Experts of a small language model: 13 layers, 64 quick GELU neurons an expert.
Below are experts of layer 7 (counted from 0) of a mixture-of-experts language model. Rows are named down (a neuron's output weights, with its number) and show model dimensions 0-127. Each number is 500 + 25 x the weight over its row's rms, rounded and kept within 0 to 999. Numbers have three digits each.
Before each expert's rows: a language model's description of what the expert responds to. This comes from a sample of Wikipedia text that the model never trained on.

# expert 10
What it handles: Word-initial fragments
down2:474514534509515540535486481483516479551533530478525534533520472446516543521479457499466544420483473517497478462507511468517489495487498490467512496503505535529576501500507500502495510506494532450505520485500514477498469506503510478486504499510520516488470510508555482493489474525526518548493516522474505512499552498526515491478504511531486492517519457532500501482527491439507501510505
down3:463545483473490510514514552485518461483485529476517523519497517485467478496506521498503519500506503483494500531527503479475513443488487461504506485479483464497475505476467500533494483465509496491515503480509510514550466483481499478502494484472438518459530472496489506515535434498493540479551551481482494476492518465546523464499527453506538547485516501492521531532489479541501481529524
down4:437529518496484555487492471508512514517516509496499547516501501500484514489464509518529515521512472495508492536550537483496516502507487478541497488476512495517493546515486512482461515482509537520510504511490489445514461466491512532508527532485542562489514470537550494553489510488500475463512502524482494503505463554522444524500512522478485498485548460510511496491485475530474523471534
down5:469487473488493505493513493491497520458530448512494484503528497495522520523501519509474509463509482493542474477484475540479538511504521514470517463504501512496523480535469471511555504486504519457466518503473472502501486514581494516516497481536503446496492519513488483489537486470500480541478493474534529474518500531497494457507469562502482568511552480534505486487469481528526504514517
down6:480535520516501524532511483492554498506521542464520479521502466520498550497529497489484493461473454493467514496496515485489503465492561466489502497532489535538512466486485468467454510506544537503506518507494523494515467528500529486481492474516475497478507481549550452524524483510521480512504537523507516484504490541483484485506493520526467492484545458511497461464483467452498528515527
down7:488456497503498489507502527499474490501559531493525509503535467446487498526471488442508527496511479496540491517473517497485473464492501538500484475504477500475496519493547501518509483501459478390518501521535513493473525538512507492461466477512502523480519442464474525471525518523521505471512497487514522516539480481521501498473501464481530496525486497509488516529515536495520491464518
down8:487520507517519523530499491536480515440484461496457494435534457533494494479519535516505523497488547487529463523538477561486498488514495537527502547464516473528489516492500524492488456490500488451484493501492528527487539504485504517537507489484486490519514502495471502501526544499516471473526509469465463471543510473524489507503467489511491521535490551472507512522525516526477462505479
down9:478510491500529529496516468522511507555521557473529532486475484531488552459505545521502490514512522509464512534530526481504500453490490479444492492486465446491493482516487523478482495510505492524479528515520496481533498485488545520517484528507473509537488507510484484533513510521484524512484479561518515488464465557524495462497497496511475474461509495533488481485487479529505545490561
down10:453498507528511519523505460533436522531542504504490521529508477487495525496454513514512520502498494485520479500534508505511485500479471488548488504506540480521475545489473528532489481495515541443493518522471490458513517468502499540484515519504525563489483463525543479553500499512528489491496489537495507518513497555545454493491514520484478506508548460525496512503538476519474482479501
down11:459481481509499512524486516522438489487502533474494504521532499460458509481497487487526505508529513484509472532515534512491495515487473509502511542507529442482498480500513505505459504458516471467479479520555533516505523494511518478470497520524525529475487458473488515515530497487530507488518519461484539473500532450545509528492468467477539490497474479460525540481514537543485467489452
down12:496480509480513515529503480533489476488515511465501508505506506458440541495491518485494500449519508522500516524505500504522517474522485515491463516543431521505515511507508490528523477514473465516535533481498469516492536485523530470468502466535472512515495454481464485483488503534474527482505458515482529514471493505490461450520521485496545530428475507514487501462528459467532477477511
down13:476494511497530527524536469501519456498520479489486555506504499470527492491465471491465515471513503527458498485520476503537490499481477503493503514469508480505568515529501505520535474461511514463521528464499468516589491471507508493530542461499510536497508529515510496486504462516492520546514482550492463495485521504522484455492528473482522522494488501485485512517527434499497477521465
down14:510498536529529484499483498522512514488512525491452492465489492530528450501527550556493484491457477517505506468515502518493478492508470475472461529495519515551485494522525515468491466486515494518479490474471488507608518491469482494541498496568467466514480492502520524516485480526464510470474505511463482460482499509467537488502522508503505512489523527526498502501527518474506473499489
down15:498494526452538486451511522490481537546498524511512525510508523470522509511473522534487486541515508489491467508472525485514480482480483503436470511440515479483487534530515524513504474548460496545493509460508474507505531525478517513485473550512505450541468519475452496518518518480499493511475476495460492500469477515490516504445525506529487458481518500489487480478477527502455522490512
down16:448465511473519530499488469479506466495489498505509512458489494493502514523503535467495521569491535489497512506463482524509475442462516509461488500521449489519499529512524490503548465551507526542524469512491494483524522500467510517515504504534529432525518475512488485473534503528460500478521525505453493510490419534498503522488526504507525517475494488514508497493497479524497496532483
down17:543491519498548494480511511490460489539465471507513497509491487451490514545520511479491495545480522451523525553476508474506492488484460477504484485509453530517470496464476504539525469499531479504551476478500510469502509519455510497474498549442496532541542494474482516470497502466500496515481478521466503525458464465514537516464524485502496510513486517527486499490502487512538513516461

# expert 41
What it handles: Copulas and biography verbs
down0:480464436516484502496519492484512483460503504507489495482512478522472516525481500484478521525476471524546548490522504486497451473519495505505516515503485494504510517483455521535506538498524546517479474528499459486447507448473493466518514528459539483463473463507513480471481507514548495468524528486472452519514479497501514474489537474514463483502456491520517484523502518481511561462505
down1:471503481496544492517516518483454495511511504525509532505489495517488523499508473481512489482461459484513484528536482541483509516480519512458496510455431511486532521490454508530480538520517527508505476487476508467536523501509517475538506515492506487473470448477512481480522462501521490514507466487515478487484482481517491493454508527513507486510458487571507447483514511511530489437437
down2:532524518490452494503492500525569545505522556512500467512519485461520538507443468494525522514480516520519491475539470475544529496515519454527511469510530510513537517507482532510542558479494492466529503500505504501474513506470485490507489540524514493495495477486504451487483498528489494477483498506467552505447502484501492528509506495490458477536524484513502481491448512460522517495523
down3:501509495481474508490478537529486482495512468503482486476491470495530497488544490527553517494514512495527475498448484513536505496534447541482511504511521522482513497487477531504518433536482538477470479469513490499469466465551519531502491496516473551510463499515518494510499526448520490510514522493515471458527488487489487488497498523495507507428483546479485459531551493463473507497487
down4:426475535510501464495489539518503502531530508507533458480529434480508460525472482507544499526510516467509488542547474519531496506510525483453503508515463462493529511507493553515478499503471503520517550475506433497508533488504527489532476487457506488502497473517486474495483506512525491518527513480524519488479499511514466536499486524532504481474463528519497514471502508470519523466512
down5:495496463480495473512460528497528505452514534524458450507504484482514510502485526507533546518511511510503523459489515459514485506511478485521467507494512462465554517465470522505516524526496517538484495493500509541438522427468503542494503501487534521496466488481505481492525521545578480466494517487479499486546462500518520512493500503466468485482500515501490514506493520492518481498538
down6:474493499479529497484507533479518511543503555489475520445502492472499508518514515486491477498493495513521528527509475500511494526521467498531488474515499446496530502506525535473509522482518496496467504523524510548496500576490492517541412502526491482476496496538462521492523523498514507471536506518478507500490545459498476549513470533477494508504521467493496489480490526493488435453519
down7:497538452514483458511489525494452483495488531498496546509490441500494531470509478510486457482446508458517485543508502518511495532497518480456495485501475516499546491504486490492482489548479503529503511469470526502514492511477470452531528491474528528498496498518526476494542499514534483508500477497531465481520497507529491474463500549524558454512509505494531533455477553491481496479494
down8:520517536505477530509480475520520491474475510510491508533501495468512461526519499450505519487548472476467503468482524480444547506467471574519454530492530446481471508511507527520452488489478511462499448471520476459472507476481489493486471514514499471529486517461489520521534531529490522499549502521511506479495516526493494522487523489510456481495486509498484475509475517525523476480522
down9:528522515487515516449541533523485522499480506493500443505499465496483484439547503541497494506502524468488451488481452550533512505511509497486498475524551499527476480529503565513493484492506489479484508512496472501491513502489508510495489507527424523487499501505507504482496515444496456509523521513519491460452496518511524558557503496517485489520491518482514523506541472493457505486493
down10:473512497557488501477502521498504478500512495504501519496474456531511468491481492491505517513458507478480520518494488501488455509476508481459489488509508479466485539471521551529491519508481518485505474499485467444510456553499484440517508512484550493512498484473550465502466471511528498513549517481526497473534530560508488512448507486548480472528480534500457550495496511489490484498521
down11:455530470505493479476518524496481504502478467523506539471501478526476514484565488468545498502463456504455486482521471509530550516503501474495501472525491513468511530470521496503518514539507511442495487481468506524500480511520499494521481489536505497503448478443516440488495497475479471511545489520485481485509431515487508486530484534505470492488503480494509481468514515464532451488488
down12:513475503476493499488470487444525502530488533503494482541467486498514503505421483507522500508455461529531477535487513492510475491486570460453501505483459490550527538500491514514481506477506504523475523515526478538480498515492505522480535490497554491525486478507514445501506495526516530510483470468493514474508523488545465521490494448472471509528481516534505496478497490512542523480488
down13:451493518489504512480521499520506519531503464466566536457541509508507458502545481485460491496490497526470524507564491563514522498503456526503533486507483529464510525486513492494506534482490506459500503498498481472526504534519515459542462521485464448491505466502496499504463477460482482532503491506473499488459536496453500524512505532529522507506514478491533487493483500484474517469474
down14:444496554537539468510504472521472525505497469504511502469491438498481541475546503527525469471487522494529530498516455492491532529474495518482491502475488496482505496512543537466475471536455513507507494477472484478559470504498502512556478509499459506508542499485497518464507478479482484476553490493491514495515504512474498518469470515509513468535470491497549495491507474473481531490472
down15:536486510501479532480536484485476450473506470512521495532540522513502518476486487498506519538491506466524498527484505499510514485497562468473539507525489500519481498513496528519489495536514491493476518516492529490459565466491480492536554478509520486519497527556504480469561499495490500546488481486513523516490453537461503517517531527485529444511505506460490478480466530475518514544488

# expert 59
What it handles: Line and list structure
down0:485503520525508493512499514487478532523494481499505513439491536512515487486516516529507476452524485503484531528488486489513473496561484493518519488483511534495508490513499502477507476478582541481465480485468497528540513477523513540497477495506473526507488518490553516516499487488512468464506505480503561439555451480519459511478534520492531493513514489540478541516478488506526490491541
down1:486515491511482533537492486543531555512519495508494457468556488505544478501514482523508485510459534513523520476511539474552473462470569519511488511519476491521469490489474500506502493477533525479486503540493505495533511523505452482528494515533481545513489492484541494530472488465512497535522507470448528506488438540528501529504486498467522481474498494484491484510480515486469487511490
down2:498498504488500481534510502553497506485537496477511542537514488494471471495503521523513493531504531520525505535447479517514519510523489507452501454507436502506473518518500453506501476492505469471479470463501512494542480564528485497505495492508490480500497505505547483497528529508494473533518540502530490472514536491516552511534496510530496447540507503518557493455514534529451503482484
down3:500488499522508476475480510475501453502519509521503517504498502490526464498493478458490524502509486499476505501502541493469468526513499516536468490530496463488462517502548547502508484490500506512542505532524516533462508507548470478519488492500481399522503532454521501527524489473506498482489466528489533499501510480505491437463477521484467488471468507489452479456472461466482528515509
down4:522478529472470513502515459520523494488522444493506471472545494517510487487512511449507533501533500529508523477490506496532515474486525482512526510525528547482540542509502572495501508474488496530509517509495444478524527500474523438472478514515503470475485460475515473512491508498462525482464498522502546483504499492465526521492458495462466489489520518511505524463492504501537543452503
down5:510522517494528488470519494541545492472494512520533458496476472448492500485541501516486466492514490522503506485511523509511481473497529520481486498538510509510518442478486518502471539515484523513490481529525494509422470529499480484532478507486468525515500500477490474517488458544523495537469545511523485552480496518469459521488510484478531458461481495526499471453500510469471441503502
down6:456495472523533484468497502553445486513498563536527487488496516549511488462506495471504495453483475476479466486502502481474494468529513542507530533506473503439487518501517495466542507514525507522529478474527503516521501526528538529499508483488501458507495506487492491522457475460461505541504511564493527518533474526461511501514539512505526514499505499495456477510486517481474495498475
down7:508477516511512486474494524511487441465500516510514499506483506488461521493471500578495484493484504467531477549486497466491488511527492493501532491500477526475491482482502497484521516555508458474495471501531487462563483502531478560508550504487461538483480511548496502541513499482465524521513489506496484534483512498503489453479540505513561443475477507531500485526496520510497489480485
down8:455522507488485495499531506556516511504488538500509470492523498500498494496466533477482489462481513445530465489532538503523541486492533491507480554524490499426488507528502526492551490539463483483471446499509490522541505482501520501473500525500538484482507519496505460489494485514465533530466475509504514498478511523467552528514524463513515503482500500527468485495528563488485493485465
down9:501463487472495533504533523499535529501539506488522452508517465504484521487500499492515521488510450491533500471524489488483544484448507510524482505532483471499474508472499525470475475541468486495497503462495481477541520486442487516482461536531466451473547506501469510485465506538472497526453522530502482525522533528498524512529470477532507482478486474534534502477529511534524499481522
down10:528517489545468480537522478487493494498507456491547477518546513515494497488514484512491480469495500537501534505522538514564482464499535444490495511552502543465541522515499523487539493528485465505499487513447497477540534513501502499496450486516532486505482510495529469510493494507528531566489487480497470533459523495484511486483494493526497470497483455507516529502527514497462464467496
down11:524506503489502484492482515499497474482504475467534487519482483516471516495491470523512454492545469498498569541467477454507492508521524508475510485493480473489486506466517475471454494514561484510546461492533473498526487567453485511525503503494477466488488468540482504511521509510482509507515488519493495480508498455538508515547475506565453451541497520526496472498526493523493508511508
down12:522505525494489538551511492483510532521471488519518477498506488470541521538509487490510498510481472550484531477521489496495481493478551539492484516506492503534482525501488481490527533509525522484500506528460538533405477483466496526547516496543484513492488475501473506509498465494537502546478538503511463547511464549500468516520493544539495454499486498548500490517503499501502498510504
down13:508489506513489493496533521492463444500512526495502464459513480492537511497507484527493515545483505480480486487505523478461445530486528505514519503541447514473514541533470513493509542500458498506516513505552508485477505522500491500534461503475505471457472492519548517522450527476471496546524520500456486534504491502473466444494476468504566519493508512492516514488491501552503485504508
down14:514462499496481542530464505459534530548475488475511529499576483497485491531450515459514544476499483501500481504503520533468495465463521488524492469517530497513488504469485492507525464545492490493496519535472493485525511488510511502494470484561487467502526499483510507491521533469557507514477489551488509531514481484508517490459480509470474509463473483458502481488485499480529522450482
down15:507544501522498524532494460471459528498464449536474483523473499514528475515471453504492511510522485490495530480523522503436470497488538516513477507532491519504501541481540507487497489495533482470502478486532487483499495490456518489501503532486475501492511502524476434519471467451536564489534467535491537503498479505514536497510497505510439505510526493523479465542509472510511519485497

# expert 21
What it handles: Sentence and section boundaries
down2:508509508509463503500475478518523529492494483458501495489472500475503517514494490471499507478465515511534494445487486491515535501507500492555421498496518548511475499489559500517546545513504491445551513525518510522544532481490489490503520485487522485488497493482493477507493535484516486478499516500503533492425519522517500526479451567520522450521515494489492464504485496452482498518494
down3:494499550527505507456496532536501493527504519524471509489507573530522520483499526511520510485495519482475508482509481532501512471480512488527494498481471550492481503511482503405457503504494498490460514487503503476580496474495500493509492463524508504499523528532479549529530484503494526511499520492499530477481531494476501475487543497485546472494478495474486483497552494453532529467511
down4:506480511511507472495493553475483524511527497468554463521487472513530510528520505521453518491469472484486497509491472543499483509447517460498559497501512556526526554505478458517522466499498510473511486485467520554477518509493473486487505499483502490455484471519487551481521529469456488532480517508478522510517520481540483529503509499490508555498480496468508517505474465480472488460512
down5:499508491501502495499495492502522500517494491526463495506491530477490503495494492485529479471499514506481495510514523486488504519473503507494498511473474511488496490501507489466491477506507513490517521517544501473721531456493513487494494501527520498499499507473497501478512505514506503489500480499512488494479487520504495492481518494518508477488490504491497485508540522498493509513495
down6:512517474482502490513526494490498452499494495493490510505512438524473493492504527488468496473515506532511488513521497485515480472520509523515515477509502474491512519493507483529489502507532469455502519499498466505336503520481460486499480502488509504509490490495508494507504457543496488491488492532502484503532460517503518516538492488483464523508464470517520552464517531524476504501498
down7:507442525457510503512491488544509518530523551513486511487487520452529514502501499456534496511464472464493531499470516496495527500497493496498487497481467522471484494467498527446503436474519502455521523540511483496544504482477511464506507454495497506503508514472553486485491493516515536508505492499525526526456509494509506513448507484456527524473434491498465505511550491495484541504523
down8:495508514496495480468500518513513493542503513526494486495475503491482511523507521532498507504477506498498514487522482505508514521497526480526548498512479524506517499543488461510511532479501473531477501513496506512699503493496488523513525504513490489504513502464514520490519506499503533495493500510495482520480524498505478511494534497510508477493507519474503496506471483467522500520537
down9:518473491481500477491493502500501502523506532540485494495509525492503511498486523514504503507469478473498514508499523503468496498509485509490507501464488487476509495503502516450469444476518494536519517516519492485710504472497515502502505481516509518498504517494511494495514493520514522504501484485519492501467490500504497508488513474471501510495473490499515491499527507508488523504513
down10:508481476502493494481491493496500522511499508543473483507523533491507514486494497512516499494461502482492513511499528505461491504488483518496494510460495503488506513496507519466479439481499515527509502504530504479712501480509523499478503475514530510508491520505494497484523506501513515496500485473509493484471501508509490501477509485495510501503502503491511476507530505511481509483500
down11:540509548507513523472502526531492517492514484473522497531512510482521542470534483467496510509494476477461524467493527468486495538504510498548500506520504528486511550507507494537521473486518487449497491501477500471457478524500474498506487473520541495531469504502488524494514467516503505504441491518517490548583560490511477516493463493505506483455563513480499547478485494513512482478483
down12:532474490520516536533549464485509452458501504464519567468512492464538516480509507468497486557481447471527513485473502464461481531515478503468464505545493470521476497519521529499489510502534503503518503495504493478469463483490493500515503532519470507478494504467531520514508497496497484486517531481533500601476498485484495522503464498521479485510518477541510517494504520492522512517483
down13:481490515523500525536520480477497474504497489441516504482490420487522481548511498520500498538492488556485517532473470541539476504478493507477495477495494512509522504498528480526510482482480485492537526550474529530435476514492525522495514526542475513443529513515518519467506544474471484450496544506472499514508475484519491490500473496522499522533464473497490497530505506463477509512540
down14:490525482548491490507524483494505468504510489527484505502499520496478515505506519524545493492504518511500518496511489527484515490495494495475493514494489493522498503545501481438493527498488499518486499508521504499702483489505514503505500498533504499485489517489485508496553525506495488476538514513498494519474486538493497497500509488527500473496488519517491494514523499482509500514490
down15:494482517513493490449511530499508549533460494496531508518508481515488472492501514518469502490461510483532517496539497519488472545495510536543521513521501505483498572500537512584481508515517495501492486463465506478477502473518520481493510507518568513533466504491474507509529492502505505525509468503476468507563527481564523518491525550515517507543501499494536501503487530535503480494509
down16:499501490507530559520508495492529482476521479484514519491525477489539518497519502452532479486486486501474519470481507486509515529502500471482483517555502516510492503511493484516543519516492499417522465493526482517420462503479461484525511490503517471485484477487496535468487536503480454499482483538530522545562522511490494489502495522539475507475500471495447519544488498496523483477469
down17:490472511487497514476476501494521480509463536466501507497520523485509489505483505523499550507467502490495519471531470483512538497526462459532459488497507512498470497504503522506500550516491442453492488489462468488440499475450552465539499535518452517499515467512550507467447513501487478531523504489499495511522441492504537521502467503543510482503511459494508519537507528509506532510514

# expert 47
What it handles: Action and use words
down0:511519451504515463489500481460522490477532512529505502481528486521512512507511450528538533507486437538511491466531494476537517477532515469522526469532468506516463507431511482540518542517532493539503504481501505527518476509467502497507486498507493449509481525476522485480481485487484512509535509480498484533520534434534480508524491542491512475492532494522452488522494506501491465468477
down1:453518487512471486488470469505535472490465480482548500479456516545556553502517519521511497487547561517462473527539544487534528508499505485522505521480527480502502484453478484536480463486524489470512471476493471499500494487493494494530498506496449523536485508494503537456492493465519505519510498506502518524435521453490493494469475507504500554501521477462477504513502505503501507498523
down2:501511515526502530485529504506477525483496534498559518522550524495483525457496515538463478467490514480473476510503511498512539474512497481504486496465496527455535422516474501512526489531489501515476524503514467529592534513475501491484492550507516499487519499505465480482519503495529508503507512453514510496494490515497493561487461495523484487471458537498517500489496460497474496526543
down3:520494501496559520505509531499454475503523523524514527489493525495477500468478465495488500488483460509501527500515491482520517519497561473523494502476448510485493451501503509483471519547494512561488474507511482509576509491505494478541501517519501488488482511461509504482496483468511481464484498441526519500509553470524505482476458453547537473544476472508497480485448482511508497489502
down4:520516512505499507552505537485531487488488490536544518496488445523495485501533490491476515506521485499475497496499463510550495478535494444497489513475494530466530486480448485520529488506476456490490512509500477485519495468520504501478501542500503506450548531460460532482491518530532531460526495539478524511488542468557488500481487444517481491507526466511498500505441483516479493505527
down5:478453533487484520526530489494481467544473487493539460551508499514474519512478500494456506500484501500500521540537533478498468483483514534497490501447448476509461507476556535489489515513482480533507493534504489484536502490546472507515520518477515488495539519514468517496463489504465557516486466504531516501517504497517536484499494511521521492538518442466480537515530522489540530516480
down6:540542514501462481470463496506482511499494491485477535514459492458520554485502525478462508478505524514492486509515490517495449532532536570568493523480500534515489493524465504505480532523450531487464534483488526523464516460487481511516511495477550468496476484496530504525471502498508502482483512517505520494527494485500529461472516462533496506539526509503477501540486506521548509484521
down7:497477516471518514472533501471479571514505534481522472483499464513495496510523504486514487506454492491512465485459479520485505479550499478474497479513514494504494496480504531502487510470512483550497477505510477522406525492499510474465522505496496546433500478476468515524509518498493475492519502459519521517521438518519473515491460482475534493509501515548488497534529485468486524466541
down8:561493489514502476505543526502472532500477502480505501488486456495507497507508534499450542517508514432483480466487490516500502458563477488524532519508504510503511500531451517524503475527481461500482499538485526477493508468498480508469504523493485517437525492466521520507470513530548506486540531530495492488524480492515516559461500484475526519497521441502495497490457477500523465514504
down9:478515481520537507462500480508475493491511494480508493524526491461460518524511516490483493484511502456493501494488465490486468460487472531474494501523509512537509514496518552499540469488500499445484454508478467489422535472544508499480522532499448514437533496481500525526538507487494481541501472498510534499464482522482512501475492473537469519519535510466517477474535487530499532474477
down10:454469502509491492511483501479505502504454503472500511493455506490514496498488496476535450522505532483460520475528477495472468464463495489468469516528545461516498485470462504488504462475528487509538520480475474409454498476506507508520519442519468509515499506497491544528559467493482503524523476492493509512456528498477464466487508474503500511497483496488498483475544490497521531527507
down11:479489524496541489504470467533494509453556516566547500488563524476504465459495499540505496482476489482511546503454491514530513500481511486526500479492506546488537489529489542479497507535472499511500493469533513533565499529493525478535501531491490497529496517516540518498516522499500504503523504453492505482539510475498483546494475486550472502515451509499472494514482532512480498496501
down12:497471526519480508511508478482498495509536486467547471502454449478489493520530500500465511519459469495515482488489439503492475498539502495470514472496518484528474501474535513495519541544480487526436490505539476518426504477473465494487490549520479513480520461503450534509510512463498518514556521526527498536489470517504486500550482467509511499488482497528476512508491482498513488501523
down13:524476496492482459532462522518522501497542513511586492495468496489494494512511494506522476467477519488494499514489472539476488532449487532505502482516486471504503469512496478494482504497518510477558485532477500472499463481528501495553528466496493467486535506530516555497561506506492493519507523520471496490508512527480473518512480458486434540488489487538487495521478506507482436529515
down14:507524475513503455471492463502529528512536521478536476461486487440541512517495486510538458501487466498501541443515521461514506446486504473471533495523486510521484490477499523483482488517538519545521478489479487442465486466473471512521499483492480492517490513484516550538534505512486495508529501474492541525502451465510466504506499484520516479477504516503445473498495517512541469505481
down15:465493493495499497447482501469470513493514527482486466492437504506498547500536481477512456476468500520504495553500490510470469502498510542489493509453483479526458521488472541497471545477478538530490484479492441493401517492519463523508511513512530485468531467520519503492506499508484483491508457497513516544521488512501530513473489473505503538505490532527494489498490527470504526504507

# expert 12
What it handles: Numeric and clause punctuation
down18:537511540498497518537467489499514490466451528503456506509554488480546517513465515471505498489486470510492516492517513500472488510503501479451504582474498476501573473537493530517504511483496525562501463530474523476504481526515465531498515488506550543470497520488499499490475477474516523510473443475499520477532485517495509518538497499485482493482500484496517509474454504492531513494485
down19:473507460523486479466560545472454492469486515512564514500505482487509523439510498523496550484535502499460491533501466496523506485541519522536491510497478542488514464475482514522521557526516508524541486476476523509478540484509519482491497532439487522484505525489475502493500502494525493553528516509488471474506467541524531497500484517548481516503477513520510498530507493461512494505494
down20:512495519531532507528476492521440516508454477493503517510518495462470478421562507547504475522489481524482504512480466521514496510500505519530491468502516492496487545512507518518534452491550484513475519496522509516494511537528504516505511469478495503464483484537495504514526476471480469532498496514512496505441497509510501467501532543542460541477495508547507521495554497519461523500499
down21:466511473512531481571543508479522518468480533497546513506507498511507528504442485464536530499491456445504484478518515502510523506521492465518522512508484568497556493487485487480489538531505503515521497467509472510460514518485488456517519537472506467509501536474494486527513490483524533487554512511494490485560461505518536501490467532489496469515466486508503496498505505477508518494464
down22:540494508484473505474546512502474484499487521481463530479516489523532488468465520511498490495480546506483491483461508501506510486542495528505502548489530493489499460541537538499527517512510535527516478536417515507528475519459469483485471508526525559477517499496494546473482470514504491524478458459526542506504529508483483508502504487485485487514517481451506517504450507452530488512508
down23:496478546498499478451470468472471500474486469518461512518494542506502452480502495516521486475486486531510516506485462492495478494476484489503481469482477483511481565529510468538481488497508445471503530489545480510491503481552459515482517459517474485491480517508508486471533510510521478526499531477528422508467518478477522481494518541550504494494494518529520501537542471512486496518464
down24:451480510471490492480524518489507485478490487511548503510452434507499454542491492521507496522534514527495527520471481504502497486510499526487474460515478475536452497465509498533492529489485494473507501489481462500427534474476555474490528518541500487507541513479498509490491530519513476504485505538496504509566468488483513461503480447545492511521457511534515517483533498503510529492499
down25:490515505488458511502535531523557494481470510485504489500467474502501456520476459486533520489542499517506489486520539493458488483495502534561475479500494468527465511491501502518517535529517487452508518468499488493407520467490515481486509494527488452499521502463524492476483521522512516491489494490485460509536472493459506496509498484540497483517514507516538458541551489463480513529515
down26:494543551569478495506520521520483505509484438456492515457519482519492471487507507498484517513464488508503519469488476522467487556491520462543520479470508525538523583511488498542525530513515471495495459485521465514457525518516473483474548489523495476495485484492486502472519505504494496481525521501486469514487529504494500522478498545501520469488518523498475516513513458486460488508475
down27:502538501535506482469518518475490498534486510497514494442451505540484497467484461534503481465508496462471502507505487502523482524542526479481527500505488495461507487497462541495529492523483479493534459507457518510533503504518491493540458533506548510536523494493499525527465471483466547504493528497498508568534481488519532521532519506489480466518565505490477520487453478484506497478519
down28:518531478491541493516463479530520488479504533511502505532529529473479540497522481461453536488522485469520478485493533515473512514490481492502488536490518524477504491499458498510495476552526552512464496505500516468499480465523465489496513493465461507484442503543500503499505450471497486504528498500518489509470476466508477546550455548479515500492519514504515462496524516469483440458500
down29:498519492512512482500496551523480474492471487511549508490518467447494522444513472519506514513525486506455485506456487505504507496500505548530478498502484521476498524466493539534513503470512498555498455514475547491470519528502537486476513522448502504484498508499483476467510478489492478558544481544532519478538466562508497504490491508502480553485471507536532519475496500467488511475487
down30:458518478491527482524537470499505502462524471440512481480449487493507493542511492520461513515521519513487488516519503485495509479510537481538522445501473533514489517473490495504504460513470474471515513467513466524465515509491575484466487544502511485528471488514512484537534499481525507492523569503486521499546460546531531487498492506531522479507468533504464514481508502481475513494517
down31:487523528527522511557500512506489514475459509489495528494488477487485508457492470545519477546521477495491487464442514486473476508532526485486485524479475494503514547501507532503499452467489482568480506498464516454501486569505503507547529483493542513499509498495501521501498492480477513506500484528529467508569509536472503494499509510469466499469506473523495526459490496469471541522485
down32:520520497468492489500502488510517508497478526477508507495529504535534480532430454457467514534504462492502472496494543525483558499474444525479503495484518445533474498508500517519522494489517563494477501506513466470456487502468479492508526485524484533497474449517495511513494466485549479493529488519547536530516465503504470513497470516480497479505499470481513464488540522489473504463490
down33:503495502505513472581518482534502494472512466539489489468494503517517507489514435531503488500515497458512509453514507464541524468485495507520476483523509504482522485482491480508468541538484526480474498501517501492481528531446484483519499538500508465494486506451482469539497504503547443527478538514524515536503479441459478489476515530505479513505501506533526477495551491505476494476504